{
  "n_layer": 9,
  "d_model": 96,
  "n_experts": 80,
  "experts_per_token": 4,
  "d_expert": 64,
  "d_shared_expert": 0,
  "activation": "geglu",
  "moe_layers": [0, 1, 2, 3, 4, 5, 6, 7, 8],
  "router_score": "softmax",
  "normalize_top_k": true,
  "routed_scale": 1.0,
  "balance_loss": 0.00768,
  "balance_bias": false,
  "init_std_router": 0.0396,
  "lr_router": 0.00207,
  "vocab_size": 16384,
  "norm": "rmsnorm",
  "norm_eps": 1e-06,
  "tie_embeddings": "early",
  "optimizer": "adamw",
  "lr": 0.00437,
  "beta1": 0.95,
  "beta2": 0.98,
  "grad_clip": 1.0,
  "batch_tokens": [32768, 65536, 98304],
  "seq_len": 2048,
  "train_tokens": 357000000,
  "steps": 6082,
  "dataset": "wikipedia_en"
}
Below are experts of layer 4 (counted from 0) of a mixture-of-experts language model. Rows are named router (the router's row for the expert), gate (a neuron's input weights, with its number), up (a neuron's input weights, with its number) and show model dimensions 0-95. Each number is 128 + 32 x the weight over its row's rms, rounded and kept within 0 to 255. Numbers have three digits each.
Before each expert's rows: a language model's description of what the expert responds to. This comes from a sample of Wikipedia text that the model never trained on.

# expert 11
Personal name starts. First letters or pieces of personal names, often after Directed by:, by or in result tables, such as S-ohn, McK-inley, Patrick.
router:104151104144115101140100115160114199174152144159115176093100090122148100128078109109185119096113181154144149074140153106162145103064163169089108136161157120160181153162096147122120151114098122166131142114096180174145150117083124100124117077178213110134139180162062163130119099165171099148
gate2:160119152150144105165102154134112097114146096123078120125155166140135152148101059118103067117107165151117130120069143095093089101143080138144165080090132155115141106085182078046145128130124101095106156054190090080132126179164118130100173207092161125147087112085156137120119155112141111159
up2:097096143124152175110130119172092155093150073106168145137117193124122147165086082143098073070125146110144145104070163064164144105071148132125127089110070113134182125151110135122156131145100124190045128132137120166087140085141171111147144130108141114097146108056092076133118080174156093119
gate3:075154155151151121156136094149104187059107131170114145148095074140101154134126103151076049068115119195112124115138160133133123088136125095112134108056111113132141102080177129109099129204137125123121172086186178132185150089129123137103166125113154139163149118143118140065184099138175106117
up3:125137133140161179142148120137174177091099135154058159133134095139168137145085151115096106024147176122175114095135108127125088075144161133114131109109195086133162117100133116130133056171124118135105134083163174118171158110148136192126163126130142070116092133175142114134175089160191106162
gate4:130140135155144077119095131149181104123120127132079127093188121143052127134160165117087136147117173144108151136116135092127134184137147050109078065123120188104169120136095111151092131188193134122132103147111124130116106117144086166121126211113048078120123173083147125120146072112153168158
up4:090115138140070101100134124106077120191142143132069139143161114137203201122141055189173111131160124127153133127141151147142106060128119101117177137151193122153125130091166163100167156045161111126143151126147122081155203155144116141130129060120110126104101121168169121111131169146114108143
gate5:161151139146150134117141096047088148165132153141111148056149122127167168118118084118103070085189091088080159121163159105132126113121083137127138151165204210166159117172117165081127130082159103158125147150067147171142138130086099108097158162103100115158114121162114117149114107144185131171
up5:129115115095105157091149177087080143139132151095148146103116112115091183084138091151105085203148174059096129169107134121160110091141027134091167145096141165154155103122096133110148108109162170160116107111153115141068110134137095085123103182073094104161146113178145159122082103129126093076
gate6:096152182103144142131104134085065091180126195106067138139190117101146152152176164091090170165129134151112143122086084134131067094102084155117082140132159133139083108138105133145139071066131155123131121194103152095131154136126115171104100177147077145136115155115157114189100127125172190099
up6:127164153160185100165127078144133092155136225120086174157221141091170114156120155194074167184121130144103173081115133120141079139130140118166050113144152130148097114168134120158138130163131126143132156130063107129101122123120122192151107135134091124136163161135124095148137139125177179113
gate7:142139149133100136106147149082121103181121171079102175159095109125157099064137136166113143158156099135125119130159106090150099104147163118144091114172159113101169130195141127138109137112098145109130105113112139133158166076136173145121066153078089100112095120098188095255134157187155170141
up7:151092166142111118114124108203145115119069107082160103132135135134156116193101167121161141099128093139148113148119097120131134047152169102069129117092092116160115124151113130133255148107108095147109096171086084159161146091138169085098080123128158137152133105096092163106070121159157131095
gate8:162128143158165133131162203042177136119146117111064133194138166121132139076102073136109147132120167182142106082107125090112101115112145113208105125126127115110152127146122106097104107166122156064131175122131130072123201042146140133105126136068112107100122143131172170156094111114133151117
up8:118199143134144227170177084136149135062162092140105161149107183131161124115115119132101119123073142123152157065127138126145136159121174106136127157115133127142149131141094205134077125138166174163110152079074147178093161088125160144105115136111155095065176137123110194127107114145115178121
gate9:061097127121168073101154184116141119150138141157135103065137150142087129080099081101164143137146128101155125086109069135098106086139145118108094114130156114089117106118145080110162045058148126083124105132178122098130119181124220179070131116128148138123169119134145195155103108109131144165
up9:086085148152153101066146192138121147162137113139133172111104102152152092086085163105161125123157166125138147080142100119163089112114155153118155107160161080153167125163064105091182091122194127118085159107107151126155152136119189142077151116171119074081153134118181196157108082168146158154
gate10:189134176151120112075165165129124112177136152179114129102113096092155071104157152140094105141110119168115140183151120194105131146131177167128087111215104095129151123094192147080111077092143156126173117147130151141141096128085173102120154145159132171183141116146205137127145157134099065130
up10:162148206152124140121184116146177062167137144170092149119092111138144109064167172085089121169094139138141144133137126198091191166128164160112147104157135125142134131105194162096127067091189130152142153152163130161137145106091169100077182149166134156134170130156160143119130102146111083102
gate11:134173148144146142119082166166182142124149191136173103109150091071076091156109132125164156071137070156155154134092154108130097107153089077159150091161133114156144086167086079148121084121134078158111195106109111120073110143124108111122142198098089087171098105136152174115127138101125195147
up11:119141165139096183131174127082101180152122111130114114139121120163126167163150176123111144155147195123157124155144142180129069156179098247135120162123175149116124152110141163116119126057089170119144172204119135133164146113150064146151118084169157113110131097082137093108105086142121103116

# expert 51
Election table pipes. Pipe separators and first cells in election result rows (Republican, Green, Turnout) and medal tables, plus infobox fields like Born:, Website:.
router:181096167069187105124148104131140158184168106141137166091097118114173102126118148136114106095164093107042092147190124158145114183142150133098135131084159100182133096073092080112104187189156124122088118126160076129132136173091092123124131091111143123075174137162120116117139165089086105111
gate0:116113065176103175120086135118157101166139090154022126136111143130138145118152089143159152090160101184154118070110114038166088118122169159125180121125125132104101117119151053093164149127106128118158141119165105117164175126102159113130159185120158142142090127108130131156140129056131190101
up0:137148215042081188137120081143082110105143138096144129115117180117141115174140114154114122111045104147100088153132125048112117122131137092042081149133137112132128115148100139112088147150071107100140152130126111094129117117126111096179108065141170156145171081130170100124099092161095132114
gate1:137112142162146147095135184157132180164069188111161121121129206105127143088090116151135107182130149099134130075127153119132126110143084125170138092142167158065120177139190104165090110107148087109190120165111156088095124138167195150084091142128122082155137142156173170170161121120187159121
up1:128150073107109114178096110120100094115183130127118091158160072184119141160135100078131162079121111180157148170123091093110117138135150094117097148138113166155124034123098136111132132122073174105092133102164120088160105116141033106128147131127142163122071127054095109124073102149085086116
gate2:157149161214157120105148176075172147135142154143165118141150087106135161077089110168138143134113145129168125081097136143121125103123115144197091154146124104107123137157115106145121080156114171082154129105097092154130170149172179169089155146219132121131031132153129151184124092159169120100
up2:141141162173129161101126156092153165133155133159158152118122062157134153082072083110094176128145096145083111062134113141130128105202150210122102176110159119147126109139104100137114112156161165106076102174053147183101169152163128184082131087133108110131067125123123118160167180141134131110
gate3:111162107185154112112097164062163164150161150096166084161156113061148118064115142139178116104125071139151126139115093135099096117132117166103108171172137193086149110107117133085143149109075160129177145075115170109144170118095129096173124215137123142137131139155129147096111137156183114058
up3:128163065177167085145103150079129146133142142124156085154136128105115090090115141145169085115073094156147120171134120156124076127105138199116121145148132191097112093105126133075137170127078211133163121097107141121140144133091117109194114219148131129135119192123159134067118121110163095074
gate4:085121202127095162129087138127132123120121166132173096191098080141128128145115128101136188131100124161191148094133138098106095132046127105135133121139097133116150159165212089134107109101069180102177087105111185140141122144108148047089133183136145085104121139132086136152142077172132118149
up4:134170039178137107135162102097142094117112109093093106124169159126047142099142169164162073123169170031118136112087095107155130105165075141140123128132117147114097130140082166087157120135144098150119163125105115128112162109137167175179145106103102156183112138116128163090106203081148122118
gate5:139088141184135116090154102125141136129120098079190148075119164133165145123134144145126143116102098172144130147110092091082131079125122124153152144134130119096142121209101124073152133114144124135165207163104137082135127109142205148058116127096105205122128142124077139151088149195209125173
up5:129105094118165090119062085173170127164165063136152123112078116135191119180117141149135175115140105158102138155145052092116101077125156145149153122131137104121119183151113119034091160137106137097096125154113139120068103123085155073135130096108126123122116127139055118168112147180192130164
gate6:103153084113142136111101091098126125118134163125181166204162161114197125160187126171133153168123120138150107092134130128164198106166165108128100153131093183157117125121108085130211114125149150064092135096085139134137172090136089175102083105199133122110130149151119086098106163145184093147
up6:118124113165127083105115165110116136160142092115073127058119114140095140091036125079099090091150145140113134162136142134111109105099095130118190087185230112109152130130127127118054135156088120164142129155164120134130106134149136087193167178087121144149068114093114172121156072115120134096
gate7:124113024126124178097118102149110164127121086138116127083148184099130191104097126075153142123173127149149134092118157080149132096107142083168172134130115145111146101069201071094158143106106095152138168109140105086165143131108112176099156219095118154131134101131145131168135087110179132095
up7:143164193104112060192121145144130106114140194096166092156148122115092107163150113181129134152068154147158151171113110169103111125125091130132061119166134151101133126207083190174129095146069093084141103093118133121092133150191145107131105083137133126149117142131127135109059080175129097124
gate8:124168150203154203174129087188174175125099121130136141169138091124089120112153131200128082148155178137137171180098137137154184141130115091116150123127129161094108157153168106125164156163133119139155194122186109138071083078139171151122129092108072141130139131149107165139144100111170088089
up8:158123130146133137136069088152140157084134115158064141191125146118143131086127087202123087101115132145118130139109120148161114166153124111091169167080107174119141174126199084157125192157104145119093121136208112145077054111164114094122147096138126174110144112137113088147143076157149061085
gate9:145100104122155215109124114082184117066156137081153116128107119076151161110104107064128169155144135143144149105135137192074114103104104140168150129111096149068167104119147120110135128100075063070154121157126113080098126134082125157098125088083149163163121092139120126112044092163128093092
up9:107161097181084131114168170149184168150083140157078105133144094122105148118101181152153089155077097123138160129096105119157182123105101181162117192174119153139097116150080102110138080075140121188106174172119171178112113079156125141136142129164173089121116125115104166123192169122154156174

# expert 46
First name pieces. Capitalised opening pieces of given names and surnames (For-ster, In-gram, Mc, Wil, Dav) and full first names like Robert and Richard.
router:104162138151112128146183137173101175124120200165130115163073128111138122105063136166179108096134176152147111089139155121165196146064165148116116126103162162159123119076151149112148157106108144185094146170111104125058111086109164150131122126148157078102176175127072136081094093159128111175
gate2:100090107120150071139110128160158176134135072142095126107138114161103109168108078124188115129095132134102114108151111103131115136108178118126060063159121150109115160156093113141115160207167052123129185105166156178160160138078143098106108182092169164160144124161133169098130136135125039138
up2:123161128201105061143153200097097107142077171088168143113077088070134193117143190153113136171131073174120135112106138172105104116141099126114130195129195149120161112096131115099105129045138155125132143179132129108111157146116096155143191115154107124155109132086117106156152100131107160155
gate3:133116143117135160165173173125174136079153173138121145152172078135104151089185142192097115122108096183157126130100056098105173157113055153182129143139094145112121072126144141099151096150177076147112114094075126098073120155114108132101146132108115085117135162180095161148162150191131150079
up3:145143104093132137126129123178116122115205124161161166170150108128149065097123166189131127114090071076113124094148112140072164137117072133207114101169101133157166109145204166109118147133117139140096106110076110133062167124113166158123166151102135088121124178153098113156147182196126153146
gate4:156160119082166159146108116127089078117117151129066119172120126140126129138165070165081090137129155073141114118167144071107122152187178189097130060104108126112132101148156104093105121148089123160131069132086171164118147093137122134160079096081167126109094049142126084119148187138132112069
up4:138191180066163200178145110124140109107140099127092042155134136143143144179171096142085168121139157121126121169133126098101109122165145175103125144090156160068114112197112129111179109159091110197113080160060141131109141136146159120112132062085165111098142139130135094120116133119140101080
gate5:111123085146113138175156112145131168197106185126108157164132183080086150137109113153156157153172131111137096107157105167161138115131194089087080155128154082124150134097079034175123104162151145124131112165154131096155124184105143120166131182149073119091098150101160142149153084070115102165
up5:125129177151089176215214122160120129092158114134115144145123198078152180113097185110128150128082151052101156147122107111148159091118127139136150148108146078120140111131162129144154114107127086125130125176137147133124088176166179105107162138158090099138172122134138108114055078171113157185
gate6:157131063145101134166167112147142168107141150165087101158136081100085118148074093075173111120111110165130128088132231143114077101115169093157065113111099087169111128140119093158149140083137167136151153110144049106160136108125132083091135162084124111135134078143125167110104104069094123171
up6:096126134145150131103146111119140175110210120132130129202115079096109140125201119074130117135115099110147161116164145095123146126112135045126094135180090069133141142151084157191140162138095176141129143137087096121120143156118085100027134106174122135098154165190105164097130113130115079161
gate7:114121125189134153128152139106132161188066150118086136086142102130131146085080046151118136117148150123131111062132090105152116086157128169119135093145130100072162111114160116072123122153135136110115222148186141131161182047095125113124152154119175103161119153185182167166118118121154133153
up7:139125113129072175095143237139096129105087142150100085119122166170167165067076098110101081091155194109086135095152153177149086136110080112135165088123116110098170169149154106082175157139148161126166145130162141104123164087121126129111147121080119117104166196105158118129101139093125163139
gate8:159129107176118088109132139116127131051099114073087080088128134143117134077107118102074111148109097162114143108122109100065110080209137120109187112128124088122157130162190027087124161150086136120141179155156149140140117103147155131150162192069132117158072120089127150141144097129122119148
up8:100102130075133125112109131120155104163079167164176103136160131072148118161146122192175094051141170098132083153097152100144133146083112153177082128141123163145129107135135172148153053098129141098169138095119116117122099136131192162069111105147130123204155125187098082130096111102124108058
gate9:102106134076118136132141109155136164126143147095158117030125102168143140089120145153115081090114168123158125102110158087098146119104139189140148158148198115155109127117088094114094172194107120148111108182140148122133126132127120149208156181081145199120129090124108171125169126159147116228
up9:163174120146151090091107130101115104097119148133126104197112157134096145147112105105149116141095071137092105147181146174106143064166135058160108078120105189147175095174100113159162056111178123108149134097101081092134123129151042123100170139157163138078144135074163128129116157121127094089
gate10:196128200123144152123059109076095167180143186157107153191171146128133106093164117131134114124149161094105096128135133101136152039119106109196110126095165141147112113125138135091171145127181110107162151119128067088148129136041108150108073149145109106176135118130162124127136077135103159120
up10:115159186132111126129189084101127128122192149165132166194149158128153125106152133131135103157116142118174161093125200086102139132082125167127172093093098126141112109201168130137182167127159109175134093181092126124151033144104114157109139136170142116120155126162131090139095071172098155082
gate11:190143163102120137122162147112147231149146122097059144174097073091107111072110174119108088126146141158199092164124148129175130135129152098091145195166204109111118194102133114104119094149157162097114118110097163104156116145141143134110123177156108147125120154135174097087078162136120139113
up11:108137159134131155115113197121097179136120122064114097171091134096136126105135148103162111130094147121128111144112149130151140098122109175104106180123246073079125170087121166088148083076112174114113109115080190136103096180136213116155155108136149132128149183119105108109120115095176121106